Weights of a small mixture-of-experts language model, trained from scratch on English Wikipedia.
Size: 17 layers, width 512, vocabulary 8192, 84.7M parameters.
Experts: 32 experts in each of 17 layers, 112 squared ReLU neurons an expert, 4 picks a token, a sigmoid router, a shared expert of 384 neurons.
Below are experts of layer 10 (counted from 0) of a mixture-of-experts language model. Rows are named router (the router's row for the expert) and show model dimensions 0-127. Each number is 128 + 24 x the weight over its row's rms, rounded and kept within 0 to 255.
After each expert's rows: "mostly gets" lists some tokens that are sent to it at least half of the time. This comes from a sample of Wikipedia text that the model never trained on.

# expert 30
router [139 108 134 153 167 113 155 158 123 139 114 111 107 136  96  95  96 141 138  81 118 144  87 132 148 131 104 139 122 165 124 150 161 148 101 157 101 107 140 151 150 151 183 141 106 138 100 124  87 166 160 145 148  82 154 127 134 119 150 145 134 114 129 114 118 129  96  97 124 145 107 102 133 148 106 110 152 135 106 139  95 143 137 114 104 107 112 138 111 142 117 104 148 143 187 100 113 127 119 119 140 105 121 110 110 121  83 129 151 118 138 135 119 110 125 102 151 140  96 131 101 149 109 158 142 141 142 146]
mostly gets: " Q", " x", "SA", " km", "X", " railway"

# expert 24
router [139 154 133 125 111 145 131 100  72 156 124 141 142 129 104 155 105  96 146 133 103 122 114 168 176 152 180 141 140 163 145 139 149 122 173 122 113 115 116 127 139 114 185 139 151 101 135 139 147 202 111 121 120  99 163 115 122 141 122 129 133 132 144 131 115 122 120 117 105 127 119 129 150 142 102 159 138 160 122 140 114 191 138 143 156 107 111 164 127 113 159 148 139 116 141  91 117 143 138 156 165 122 103 118  84 109  84 166 109 143 124 104 103 151 106  85 146  98 137 123 119 171 126 104 158 134 169 156]
mostly gets: "′", "_{", "–", "+", " Species", "^{"

# expert 3
router [103 121 145 166 149 116 167 140  91 136  76 107 103  94 141 126 136  98 171 159 133 128 126 147  90  99 137 138 139 110 181 129 169  94 106 132 109 106 137 139 128  97 120 114 142 118 138 131 164 145 142  91 120 117 102 117 144 107  84 166 129 131  64  95 134 135 120 101 139 211 122 135 112 138 130 164 143 157 137 147  86 134  97 129 141 131 114 103 141  80 154 152 142 159 151 144 169 183 100 131 117 119 148 132 108 148  91 139 110 104 113 141 149 127 131 145 132 149 122 122 112 115 122 150  93 156 131 123]
mostly gets: "|", " John", " River", " George", " City", " Bay"

# expert 11
router [ 81 121 104 100 130 146 132 140 136 141 125 116 168 173 118 120 153 101 143 142 157 107  96 138 122 136  88 167 140 124 166  91  82 109 131 156 114 109 137 149 147 144 152 147 117 124 125 180 191 134 125 137 114 140 152 166 142  85 141  90 106 126 204 138 107 118 148  91 109 169 122 149 123 138 143 137 120 136 139 135 118 110 165 143  95  91  90 117 166 148 167 141 107 126 162  87 130 147 126 120 134 132 137  99 112 143 102 186 136  93 137 154 156 149 133 125 154 128 119 133 111  94 131 140 100 133  96 147]
mostly gets: " his", " first", " their", " American", " two", " National"

# expert 29
router [144  78 107 123 163 180 109 126  96 117 102  80 123 140 135 164 146 102 142  95 104  76  92 158 152 118 137 146 114 154 146 107 148 117 142  88 136 155 147 157 126 133 143 142 107 100 176 139 101 127 151 144 124 117 100 168 114 124 159 125 109 102 143 136 119 102  86 126 134 144 179 114 139 100  84  96 131 142 146 128 137 141 108 137  96 140 121  93 113 141 133 166 110 122 189  97 164 167  96 100 144 129 150 130 143 110 103 139 160 112 120 134 148 119 134 110 105  93 121 125  93 119 174 104 150 124 105 161]
mostly gets: " a", " Coordinates", " “", "—", " an", " ["

# expert 2
router [123 124 126 120 117  90 132 149  89 132  99 132 152 146 126 117 178 111 129 127 135 112  80 144 118 114 130 154 143 123 149 122 178 125  87 180 129 106 114 161  96 147 169 124 105 148 124 142 184 113 155 137 172 152 176  96 123 160 112  97 164 122 145 105 165 124 117  83 158 143 116 105 147 159 125 111 152 112 125 121  50 140 140 102 117 115 143 109 112 161 140 129 114 127 170 107 157 130 151 179 122 110 139 134 148 176 116 157  86 118 140 144 167 130 139  94 140 146 154 113 129 107 140 109 133 133 160 123]
mostly gets: "final", " won", "н", " Nominated", " Championships", " medal"

# expert 18
router [122 165 155 141 135 195 117 133  98 120 113 112 132  82 125 176 139 126 152  99 138 101  81 115 112  90  95 159 106 117 126 136 158 143 136 141 158 120 114 136 140 125 103 131 137 105 162 159 140 146 120 107 121 126 128 149 124 129 121 130 128 104 135  95 167 130 149  98 124 122 110 137 146 115 127  98 132 145 184  57  78 143 118 152 124 102 135 130  89 180 155 119 191 131 173 106 145 172 119 142 135  86 127 148 121 166  81 193 144 155 128  90 128 118 132  99 116 134 138 133  86 124 107 130 170 133 162 120]
mostly gets: "d", " ==", "m", "k", " programs", "\"."

# expert 31
router [150 128  99 149 152 140 117 167  98 136 121 102 124 105 108 136 129 125 142 128 132 111  95 133 128 143 158 127 143 157 171 108 120 170 134  99 109 101 151 137  81 106 162 110 109 137 135 127 139 115  83  87  81 174 146 131 155 110 149 143 111 123 156 145 132 126 134 114  69 135  99 132 131 130  97 130 146 142 114 104 120 122 107 109 115  97 101 171 127 135 170 159 145 134 104 111 138 105 124 147 113 113 148 128 137 125 121 186 129 101 109 114 136  93 114 119 169 113 112 118 138 152 167 138 131 127 161  98]
mostly gets: " had", " made", " would", " won", " received", " during"

# expert 26
router [157 125 137 172 157 137 102 157 118 128 103 107 168 153 100 104 133 141 157 105 132 155  39 127 104 129 146 153 131 133 102 139 127 114 128 144 129 142 111 111 123 137 137 103 133 142 147 108 153 113 145 137 158 140 115 139 122 117 139 176 166 115 142  91 121  97 109 114 131 122 126 137 139 133 117 119 174 132 100 115  83 151 159 113 104 117 129 164 144 108 152 170 130 125 112  92 145 117 117 159 116 125 106 102 190 123 101 188  73 159 145 129 187 103 132 129 166 140 105 123  69 141 119 151 158 143 119  86]
mostly gets: "″", "\n", " census", "′", " ", " Historic"

# expert 4
router [134 132  65 145 120 124 117 118 114  90 119 154 114 149 141 205 107 105 147 120 154 106  98 174 122 155 152 142 100 114 140 146 112  98 143 139 118  95 143 137 112 152 147 113 152 156 129 151 128 147 121  86 131 152 132 139 127 127 127 153 137 108 162 101 148 143 155 111 152 134 127 175 140 121 141 123 151 166 126 148 114 122 126 127 104 142 101 111 155 126 121 129 143 138 128 133 106 116 132 147 158 146 141 113 144 118 115 169 125 101 102 162 135 136  90 129 131 145 136 141  97 157  78 161 102 113 126 132]
mostly gets: "\",", "),", " got", " get", ",", " vs"

# expert 17
router [114 113 142 135 141 171 124 101 103 142 115  81 111 179 136 144 129 112 120 110  67 162  95 147 142 120 137 144 127 122 123 125 141 137 136 126 129 145 152  83 137 113 125 121 100 104 146 105 132 118 113 154 114  87 146 169 135 130 121 125 154 146 162 113 151 145 127 120  85 118 163 126 133 112 135 120 142 140 154  81  99 157 137 180 128 123 127 160 178 136 154 109 142 113 121 119 157 162 127 152 109 139 129 119 131 109  99 173  89 173 152 125 118 150 119 110 153 117 108 135 133 163 153  85 153 140 163 142]
mostly gets: " ", " inter", " Inter", " U", " major", " international"

# expert 0
router [126 119 126 132 127 134 108 117  98 149 125 135  90  76  79 131 149 137 155 150 155 108  97 123  97 155 123 123 124 133 185  92 160  84 127 102 119 133 104 125 136 143 110 168 132 147 153 177 145 140 111 137 124 172 182 118 108 107  88 165 120 155  96  96 137 132 102 122 121 184  99 121 141 121 122 111 139 167 161 124 131 124  93 171 131 124 106  88 150 113 158 113 162 162 132 119 138  99 103 128 129  81 147 101 152 144 122 144 125 153 120 141 108 156 136 123 153 156 130 124 101 106 132 132 131 128 151  95]
mostly gets: " on", " On", "On", " Robert", " director", " John"

# expert 19
router [166 138 135 136 160 131 106 165  48 136 100 152 133 134 125 110 142 144 131 162 121 123  94 132 117 102 153 159 115 108 124 141 161 139 133 162 126 139  99 152 126 133 123 109 118 119 167 128 164 148 160 170 123  82 130 126 129 128 131 112 146 115 158 151 120 155 156  71  99 170 160 117 142 144 136 174 123 140 124 128 122  98 109 138 144 153 104 112 138 175 151 141  93 147 103 158 164 140 163 122 131 127 129 123 140 141 143 155 138 101 180 136 140 183 120  80 128 107 110 140 119 145 115 135 147 138 125 121]
mostly gets: " New", " Sa", " No", " Ra", " Al", " O"

# expert 10
router [110 122 110 146 136 157 142 134 123 166 132 102 120  63 145 117 150 123 128 179 158 144  75 144 125 123 163 129 124 139 135 117 114 128 133 122 103 135 177 160 115 170 161 157 155 135 156 137 163 128 118 134 156 113 141 138 126 145 132 119 123 135 114 102 129 125 127  67 103 153 153 127 133 130 156 174 156 111 117 126  93 126 115 166 112 142 114 164 107 119 124  93 146 128 117 122 152 127 112 113 108 124 142 157 109 115 117 160 122  86 152 142 134 107 123 122 120 106 139 111 129 168 133 149 113 133 122 130]
mostly gets: " York", " London", "ville", " England", " Virginia", " California"

# expert 16
router [157 129 136 112 137  77 130 113 124 102 128 125 143 106 119 126 164 137 140 109 104 157 144  87 125 170 190 123 160 133 163 146 118 116  88  94 130 142 155 139 135 116 132 156 126 136 146 147 108 119 131 143 143 122 181  85 135 157 160 116 152 105 208 117 140  74  75  97 138 180 141 133 130 158 117 126 123 114 116  95 118 168 113 136 125 123 114 130 132 122 126 147 154 103 116 118 134 119 127 178  82 109  93 119 165 126 110 142 145  53 109 139 154 155 176 121 123 124 152  88  92 120 145 100 125 107 141  77]
mostly gets: " has", " are", " all", " is", " have", " only"

# expert 1
router [153 155 178 193 139 147 121 157  85 140 108  89 122 102 132 163 119 159 119 151 155 124  93 119 126 125 143 117 103 134 155  74 131 122 116 145 121 134  85 142 133 118 147 156 114 134 158 155 128 112 116 103 158 152 185 151 122 136 133 128 149 136 116 101 171 134 148  64 165 184 144 123 125 143 138 117 135 150 149 127  80 110 146 131 130 100  98 102 148  97 167 135 141 172 139 138 135 122 151 160 116 130 126 114 165 162 114 165 139  90 133 144 162 130 139 115 156 149 168  85 145 105 169 121 105 126 121 118]
mostly gets: " June", " August", " May", " April", " January", " October"

# expert 23
router [121 150 146 155 131 150 123 152  85  93 117 156 110 155 142 205 156 111 173  90  97 104 116 133 114 132 137 132 126 100 153 129 105 106 124 144 125 132 145 149  99 155 143 125 119 103 133 122 120 197 154 162 153  98 123 152 116 124 120 147 140 130 173 120 128  83 150 117 129 108 131 130 116  99 141 120 173 128 158 113 125 136  89 130  99 134 139 162 133 147 125 112 130 140 142 109 134 120 158 114 132 111 122 125 106 131 135 141 100 152 128 126 100 141 105 108 176  83  96 125 143  99 130 116 120 140 119 125]
mostly gets: " T", " K", " Al", " N", " P", " J"

# expert 25
router [166 146 133 113 106 169 161 104 106 176 138 110 151 133  87 140 106 111 154 123 150 109 130 102 111 154 194 140 146 107 124 136 148 110 150  62 137 107 154 156 132 128 115 116  68 175 182 130 164 143 130  85  97 160 181 135 137 147 133  96  93  86 100 108 138 128 127 117  88  98 139 149 154 129 139 139 165 182 169 117 100 125 105 132 160  96 156 140 148  94 115 118 107 123 117 149 146 128 108 123 135  64 155 170 116 105 108 130 161 143 174 124 117 103  89 125 137 126 133  91 137 143 154 158 174 156 159 124]
mostly gets: "si", "ou", "ä", " Po", "í", "é"

# expert 27
router [113 136 158 106  88 104 192 109 110 151 115 104 170 125 144 136 108 121 124 141 151 114  97 141 110 107 125 123 140 116 144 117 154 108 100  87 139 123 113 176 151 120 160  96 149 134 183 158 113 130 131  93 104 145 133 163 124 131 143 143 134 145  96 126 123 167 123  95 111 158 148 136 184 128 121 124 146 162 165 117 101 106 159  77  86  76 134 133 118  89 115 125 186 143 163 138 116 104 132 169 125  69 106 129  95 152  82 130 141  87 153 124 131 130 190 148 150 107 165  87 148 118 164 109 151  92 106 139]
mostly gets: "ical", "ius", "ium", "et", "ensis", "if"

# expert 15
router [152 116 128 116 131 126 128 110 112 130  73 126 101 141  57 136 135 137 143 117 151 147 122 153 141 127 166 181 144 127 147 118 126 120 112 127 132 129 144 171 135 135 155 135 119 131 118 143 128 172 105 137 165 105 142 127 155 148 187 111 139 157 173  84 106 147 115 113 166 142 113 126 139 170 136 122 157 127 137 120 106 127 118 169  89  84 152 156 149 168 104 107 137 154 153 120 110 157 137 141  96  91  89 204  83 134  90 113 106 161 135 131 140 159 113 123 159 130 113 125 132 137 132 153 128 122 148 106]
mostly gets: "ร", "ö", "น", "ü", "SA", " government"

# expert 22
router [112  85 126  86 163 143 119 127  97 160 121 117 107 131  87 134 162 147 137 129 151 153 102 183 156 147 144 164 137 124 156 116 152  92 172 118 144  99 129 164 131 160  98 135 130 134 135 145 161 127 135 156 138 165 145 118  91 122 131 155 136 105 142 102 109 129 121 130 154 131 100 101 144 149 128 159 154 121 161 106 111 108 104 105 103 117 157 143 111 113 152 136 140  72 120 123  99 122 154 124 123 112 140 135 126 171 147 171 120 146 117 121 147  87 114 109 143 102 133 143 119  86 106 133 151 148 126 162]
mostly gets: "j", "qu", "ev", "br", "g", "gu"

# expert 14
router [148  77  96 104 133 131 159  85 126 149 108 119 154 130 111 152 111 140 132 128 157 136 117 159 120 143 132 123 137 114 149  86 156  70 119 128 158 107 114 171 139 159 136 141  95 121 132 155 160 163 157 123 124 129 176 121 148 162 135 144 134  96 100 130 103 157 130  93 113 153 137 104 157 101 104 177 167 116 161 104 116  97  88 114 119 137 148  90 118 126 145 125 149  80 151 139 118 143 159 120 159  91 143 139 138 145 140 146  83 125 162 138 142 124 137  97 109 134 107 137 111 159 158 108 129 147 140 104]
mostly gets: "ci", " pro", " Di", " Li", " di", " Am"

# expert 8
router [127 158  91 143 103 107 135 120  69 113 104 131 139  59  87 132  88 117 167  91 132 118  53 147 122 122 120 137 103 106 146 137 129 138 107 141 150 115  99 168 142 129 166 141 100 142 169 121 123 126  89 103 139 112 148 110  94 140 145 117 160 158 164 137 146 141 118 117 150 150 172 145 136 118 150 135 141 107  94 147 103 152 160 116 121  81 106 143 142 137  86 123 157 125 165 139 123 129  84 167 167 128 119 120 143 148 107 132 133 138 140 127 133 118 110 127 191 107 169 113 119 145 153  82  89  89 159 170]
mostly gets: "ation", "ment", " Award", "tion", "ity", "ism"

# expert 21
router [170 115 124 173 129 142 142 104 119 123 112 123 146 120 112 135 135  87 137 128 120 146 138 171 116 153 100 195 114 134 134 129 126 102 144 149 170  76 134 174 140 109 129 108 118 141 120 108 137 166 157 128 104  96 151 118 143 137 125 128 135 107 181 127 116 146 191  69 148 190 117 107 118 126 130 149 138 130 138  87  91 129  98 103 127 137 127  59 114 140 129 119 138 115 132 121  90  87 149 156 123 108 142 155 152 160 132 126 132 146 126 143 143 169 130 123 159 151 140 116 122 130 111 140  80  95 128 147]
mostly gets: " he", " who", " she", " He", " f", " co"

# expert 7
router [141 155 137 156 104 123 122  98 126 154 138 114 129  90  91 150 131 118 198 121 101 121 109 140 120  97 138 146 141 134 117 114 107  96  78 138 135 173  90 131 161 120 124 139 145 151 140 157 129 172 119  96 121 150 128 120 145 142  98 158 102 105 144 127 148 104 176 134 172 134 177  87 110 137 164 142 130 156 165 128 102 159 102 117 123 114 141 106 129 176 141 154 140 150 144  96 111 109 112 145 107 104  93  83 120 131 149 183  77 118 129 139 148  94 140 167 167  99  90 107 105  98 167 141 134 149 121 125]
mostly gets: " Minister", " President", " member", " director", " son", "="

# expert 6
router [178 137 139 137 119  88 130 105 101 143 110 103 140 122  85 163 124 112 105 147  90 154 125 117 105 102 125 138 110 148 116 116 139 111 150 108 106 145 172 166 123 169 155 104 113 103 122 140 142 102 111 136 134 128 160 109 125 114 165 161 105 142 150 106 176  67 133 100 139 142 120 118 124 145 115  98 132 122 119 100  90 117  92 177 147 133  56 117 119 139 120 129 136 123 101 150 143  61 154 156 114 151 125 126 168 109 107 144 102 117 123 138 126 117  99 113 132 112 164 118  78 101 113 130 132 146 146 109]
mostly gets: "In", " In", " in", " As", " S", " For"

# expert 20
router [171 130 108 115 162 120 141 156 126 117 115  96 129 122 144 156 148 137 124  84 105 126  36 114 137 114 120 123 138 114 152 139 140  97 143 143 128 167 123 147 130 111 155 111 123 140 141 128 144 149 178 139 176 132 107 168 101 106 133 166 148 115 117 139 128 109 113  53  86 150 124  84 119 116 113 146 157 122 107 104 129 130 114 161  89 113  92 143 107 113 101 122 119 131 125 109 108 126  98  88 140 125  90 114 134 129  85 151 132  80 137 100 135 130 142  83 166 126  99 141  99 137 130 102 178 126  93 120]
mostly gets: " (", "(", " ship", " Coordinates", " aircraft", " Ha"

# expert 13
router [121 142 125 117 181 144 123 134 116 140 131  97 137  92 101 167 121  91 134 135 135  85 129 133  74 139 161 130 136 126  93 159 130 145  93 120 123 132 147 140 151  56 113 102 120 145 176 105  80 132 116 139 134 111 123 145 138 126 165 130  96  79 136 111 132 135 120  66 130 143 101 126 151 150 121 166 132 116  99 142  95 161  92 143 122 135 113  73 117 146  92  98 130 133 104 127 168 152 107 166 131 119 133 125  95 131 101 167 140  87 118 111 155 118 122 130 129  79 136 126  79  90 123 105 126 131 126 124]
mostly gets: " are", " be", " their", " its", " has", " was"

# expert 12
router [160 169 115 136 170 120 133  89 128 156 126 105 155 131 138 111 134 123 139 144 135 118  99 112 157 135 131 153 122 154 104 105 132 126 164 165 113 119 129 161 135  99 163 132  75 111 148 140 118 156 174 138 149  89 124 144 142  98 127 126 152  99 147 127 113 123 140 105 141 167 122 106 137  93 135 151  92 150 142 132 110 135 122 115 102  80  74 128 160 125 102 111 117 105 149 108 162 150 121 116 105  75 135 108 136 110 131 224 162 141 114 130 120 135 102 127 133 121 111 101  98  95 126 124 118 130 149 123]
mostly gets: " long", " small", " large", " some", " New", " several"

# expert 28
router [194 156 159 141 129 117 123 118  96  96 113 156 126 132 129 181 179 129 122 150 170 128 104 175 128 136 136 175 117  91 106 118 182  70  87 151 133 156 118 131 134 106 116 155 120 111 142 130 127 115 125 109 155 118 125 131 133 106 143 138 163 132 181  83 122 151 152 129 139 137 107 150 144 122 108 117 159 152 122 120 134 150  97 111 127  80 146 128 122 106 111 116 160 134 135  94 120 101 147 100 154 134 130 121 169 101 118 137 123 154 123 114 123 172 141 138 141 119 170 117 119 108 153  87 168 117 104 133]
mostly gets: ").", " album", "\".", ".\"", ".", "\n"

# expert 9
router [154 142 153 155 136 113 117 155 120 122  93 130 112  69 104 128  99 133 151 130 153 146  69 122  92 120 125 138 158  90 122  86 106 149 176 107 147 132 105 158 130 138 114 147 133 128 182 103 109 177 111 122 159  74 167 108 140 144 159 145 112 165 191 112 182 137 145 135 151 144 164 121 153  99 129 163 154  98 130 140 106 155 152 116 120  65 137 140 115 136  75 122 114 125 144 162 150 101 119 125  95 118 126 129 152 143 116 166 126 147 129 158 141 139 119 113 159 112 104  93 115 179 132  99 133 146 132 168]
mostly gets: " season", " This", " this", " Party", " team", " album"

# expert 5
router [133  78 142 105 101 141 135 101  93 118 118 116  98 118 102 152 121 150 117 165 136 116 112 177 116 115 125 149 118 142 176 104 140 131 111 119 175 185 138 139  91 166 159 160 120 102 181 131 128 140 135  85 117 133 152 178 157 111 185 159 146 136 184 104 132 125  93 102 103 138 143 146 142 163 104 116 140 144  80 165 121 131  79 131  92 151 118 151 120 118 117 136 142 139 142  90 160 111 112 132 122 142 146 139 144 129  87 148 143  87 134 156 127 127 108 105 136 103 118 110 116 125 177 158 147 115 102 157]
mostly gets: "\".", ".\"", " but", " way", "!", " however"